From a checkpoint of a small mixture-of-experts model trained on Wikipedia.
Experts: 160 experts in each of 12 layers, 4 picks a token.
Below are experts of layer 7 (counted from 0) of a mixture-of-experts language model. Rows are named gate (a neuron's input weights, with its number), up (a neuron's input weights, with its number) and show model dimensions 0-31. Each number is 50 + 10 x the weight over its row's rms, rounded and kept within 0 to 99.
Before each expert's rows: a language model's description of what the expert responds to. This comes from a sample of Wikipedia text that the model never trained on.

# expert 49
It responds to: Colons and list dashes
gate0:52 75 29 30 47 38 34 42 47 46 46 47 60 60 58 41 41 43 51 59 38 48 50 54 23 35 58 50 56 49 44 43
up0:62 26 57 62 63 69 50 54 49 47 66 51 54 69 56 62 54 55 54 56 58 61 45 47 64 63 54 44 47 48 65 49
gate1:64 37 55 49 56 45 36 43 40 61 45 38 29 47 61 54 56 69 34 52 41 43 55 48 65 50 66 35 54 42 62 40
up1:37 67 49 49 47 62 46 41 65 42 65 58 45 44 37 54 56 59 50 50 54 52 53 52 43 54 43 60 56 70 54 76
gate2:36 52 33 30 35 38 43 41 47 49 51 56 76 45 41 44 50 47 50 43 47 45 38 65 47 52 43 57 34 57 66 67
up2:54 61 40 63 47 27 62 49 51 61 71 56 51 46 54 46 44 51 43 54 50 43 46 49 49 41 42 44 29 61 56 48
gate3:49 43 56 66 62 51 44 53 57 38 43 65 39 45 66 60 54 46 56 51 53 52 34 33 43 55 50 40 53 55 50 35
up3:47 67 48 47 63 41 50 53 40 33 42 57 45 52 49 31 40 48 43 54 44 56 51 62 49 34 64 30 62 45 55 44
gate4:46 56 64 87 53 53 28 57 57 47 50 74 58 54 64 53 53 64 60 56 46 55 62 59 63 44 59 57 58 57 64 42
up4:59 54 49 40 47 51 47 67 49 51 29 26 69 70 38 62 47 40 58 57 52 49 42 50 34 48 51 56 44 32 55 48
gate5:46 53 76 47 45 65 39 43 50 47 51 70 57 50 50 60 46 43 59 43 40 53 65 43 55 60 49 47 44 53 38 68
up5:58 45 23 62 50 56 66 55 56 46 39 43 48 54 61 37 50 55 46 45 44 63 48 55 48 32 57 52 54 56 57 37
gate6:56 43 70 50 52 69 51 55 41 46 45 60 35 56 51 66 42 19 53 49 61 56 41 62 46 52 52 55 58 50 52 61
up6:48 42 40 53 49 45 45 33 39 55 49 61 55 42 45 39 42 55 47 52 22 42 78 40 36 64 34 52 47 60 51 38
gate7:57 57 60 70 55 52 63 44 54 50 53 51 59 54 54 52 56 67 47 69 53 46 58 48 61 47 45 49 69 43 51 40
up7:55 50 41 48 50 45 36 42 51 43 55 38 34 60 52 64 58 42 52 53 38 51 25 44 40 40 39 59 45 53 46 53
gate8:52 49 46 57 35 49 22 46 62 33 48 58 59 67 50 43 44 61 50 47 67 67 54 73 36 71 68 55 46 42 49 54
up8:38 35 49 50 45 40 53 52 58 31 41 34 43 36 47 64 44 39 37 37 52 72 40 44 46 64 58 41 42 65 38 46
gate9:44 48 44 42 55 60 68 51 65 33 61 43 41 56 35 41 74 44 33 49 46 60 44 48 48 44 65 52 44 65 53 43
up9:47 56 54 47 51 56 70 45 60 41 41 47 57 44 30 53 59 32 39 42 39 34 44 53 47 42 49 57 42 62 41 40
gate10:58 80 54 72 56 46 48 48 66 52 43 60 57 40 41 52 70 60 53 62 49 38 54 46 59 48 67 45 41 43 66 31
up10:56 59 58 64 50 42 39 44 54 51 38 53 50 43 51 45 54 57 65 68 46 42 57 28 66 47 65 54 44 47 67 31
gate11:56 51 47 64 36 40 54 64 41 55 46 42 45 59 36 72 43 55 63 48 43 46 17 44 29 46 56 50 43 53 58 54
up11:35 44 36 64 54 48 29 32 55 39 48 55 53 47 56 38 40 38 55 56 32 47 51 52 61 50 56 46 56 48 64 49
gate12:58 40 55 59 58 48 48 51 56 42 58 61 39 46 47 48 60 44 44 45 34 49 49 56 47 35 29 47 49 47 54 38
up12:39 44 35 66 65 57 55 34 43 66 43 70 58 41 43 48 55 43 47 43 39 48 41 58 44 29 63 40 64 63 57 54
gate13:39 29 60 42 57 44 42 43 66 45 54 42 67 58 41 51 39 43 57 47 32 46 43 57 18 60 53 54 53 53 56 51
up13:53 60 53 58 52 60 58 58 52 38 31 52 64 47 53 52 49 45 48 48 52 54 52 77 58 58 43 39 53 55 57 63
gate14:37 65 58 40 67 43 38 39 50 49 42 44 68 55 42 47 54 51 63 59 43 60 46 51 48 63 51 52 46 50 44 60
up14:46 60 54 52 47 33 55 63 39 34 50 64 62 73 53 50 43 50 37 45 57 52 30 34 49 47 46 46 47 47 50 46
gate15:59 37 56 59 41 51 46 52 70 42 41 57 51 77 56 57 62 44 64 53 53 48 46 66 47 48 41 56 45 42 49 26
up15:37 41 56 46 51 38 48 41 50 53 64 31 32 53 53 38 69 53 49 58 54 57 65 45 33 44 59 45 51 51 48 69
gate16:48 46 64 23 45 48 44 49 60 56 46 48 39 45 66 64 43 50 41 65 52 42 64 64 53 34 45 49 31 49 45 47
up16:44 49 40 64 50 54 60 46 47 60 58 38 53 69 64 54 57 45 51 42 54 53 48 37 54 45 52 51 50 68 45 58
gate17:53 44 52 55 54 46 36 49 32 56 50 57 55 71 35 49 46 45 60 51 44 53 43 42 31 55 52 57 69 66 48 46
up17:37 59 43 61 43 36 63 47 37 47 36 52 66 53 31 33 41 57 39 48 43 29 49 51 65 36 42 50 33 43 36 53
gate18:52 59 37 60 45 50 46 35 35 51 61 51 60 38 52 42 45 52 31 69 30 47 44 26 56 47 51 43 43 44 55 46
up18:54 38 54 59 48 49 58 59 59 45 41 50 42 68 60 53 45 38 52 39 57 51 42 57 40 68 53 54 63 52 46 44
gate19:37 54 67 58 47 36 48 62 39 30 59 76 47 51 55 42 43 40 58 59 76 56 39 45 47 46 56 63 40 44 34 41
up19:48 60 51 56 48 62 56 32 53 61 38 46 44 52 60 56 56 52 60 72 57 46 53 37 62 46 32 46 57 53 54 59
gate20:38 24 55 44 46 52 47 55 68 43 36 37 63 71 60 48 43 51 73 57 52 40 45 69 45 54 56 61 44 45 42 56
up20:38 54 55 33 38 51 51 65 54 45 40 60 42 42 54 49 59 64 48 56 77 62 58 47 51 58 31 40 57 55 46 52
gate21:50 48 43 55 53 57 39 42 43 60 57 59 55 42 59 56 42 60 52 59 58 60 55 64 25 57 50 53 65 48 41 53
up21:45 56 70 52 50 47 54 40 47 54 50 52 67 32 47 50 50 36 35 47 57 63 53 45 40 43 66 58 50 57 44 52
gate22:35 53 53 41 43 51 46 47 46 51 57 48 54 57 57 46 61 54 51 55 56 61 78 64 42 43 47 62 52 55 65 59
up22:55 33 58 59 40 44 65 55 57 43 66 45 36 49 63 40 53 42 45 41 63 53 62 64 44 32 51 43 55 42 46 55
gate23:52 36 54 41 63 51 66 60 49 56 54 47 70 40 62 45 44 52 41 59 50 77 42 42 43 44 54 28 41 44 45 56
up23:37 53 58 50 41 56 43 51 46 59 34 49 72 48 57 57 49 68 58 73 35 51 74 64 52 43 48 48 48 40 44 55
gate24:51 35 48 49 51 47 59 61 49 33 30 46 57 49 54 66 50 49 35 65 43 37 55 47 61 53 30 68 41 61 49 33
up24:45 56 72 47 50 43 56 49 49 40 41 60 65 58 57 66 37 63 41 63 36 34 51 60 47 46 38 49 41 35 44 36
gate25:42 44 37 46 50 39 49 32 63 53 76 48 46 62 48 47 45 44 63 52 82 38 55 59 39 57 61 50 35 46 44 54
up25:62 50 45 70 60 58 47 54 27 55 68 46 50 54 58 49 54 55 56 67 30 56 47 52 62 33 61 56 72 41 37 53
gate26:36 60 42 42 44 45 41 47 48 50 55 46 54 59 53 48 47 62 67 51 69 56 70 47 48 63 38 39 49 43 39 55
up26:54 33 70 54 61 69 50 45 58 34 39 63 39 53 63 46 57 49 40 65 53 60 40 47 39 45 56 62 73 60 43 49
gate27:54 43 58 41 56 36 70 48 59 62 62 51 31 51 60 55 46 52 67 62 65 51 55 46 64 52 42 59 42 47 43 48
up27:56 57 49 38 58 53 38 61 37 62 50 54 46 35 45 47 47 44 64 43 36 58 46 46 53 48 55 53 45 41 51 46
gate28:64 52 61 64 54 45 62 40 49 58 73 52 38 49 55 66 65 43 75 57 51 56 47 55 54 53 50 35 61 65 67 53
up28:56 46 45 39 56 82 44 47 52 52 46 48 42 44 43 53 51 56 33 37 53 43 46 32 57 46 43 44 57 63 43 76
gate29:48 56 46 45 52 59 42 37 54 55 47 31 61 52 37 58 40 41 39 38 51 53 57 47 51 35 62 62 71 37 57 26
up29:59 40 15 54 54 54 47 60 53 55 72 47 47 57 50 46 53 34 40 40 54 53 50 57 58 43 52 66 62 47 56 47
gate30:51 46 48 41 44 44 48 29 52 59 64 39 55 37 59 44 63 78 45 40 60 37 32 68 57 42 54 47 41 54 54 54
up30:46 51 50 53 51 44 48 51 52 57 49 52 58 41 50 40 57 74 36 41 55 56 34 65 62 41 39 46 47 56 48 42
gate31:45 39 41 63 44 60 19 55 54 58 41 30 49 54 58 52 68 57 41 49 53 65 38 52 20 59 45 43 49 57 55 77
up31:48 42 59 68 31 45 42 50 59 65 38 37 64 63 49 52 53 56 40 46 49 52 46 63 44 65 44 53 41 47 44 74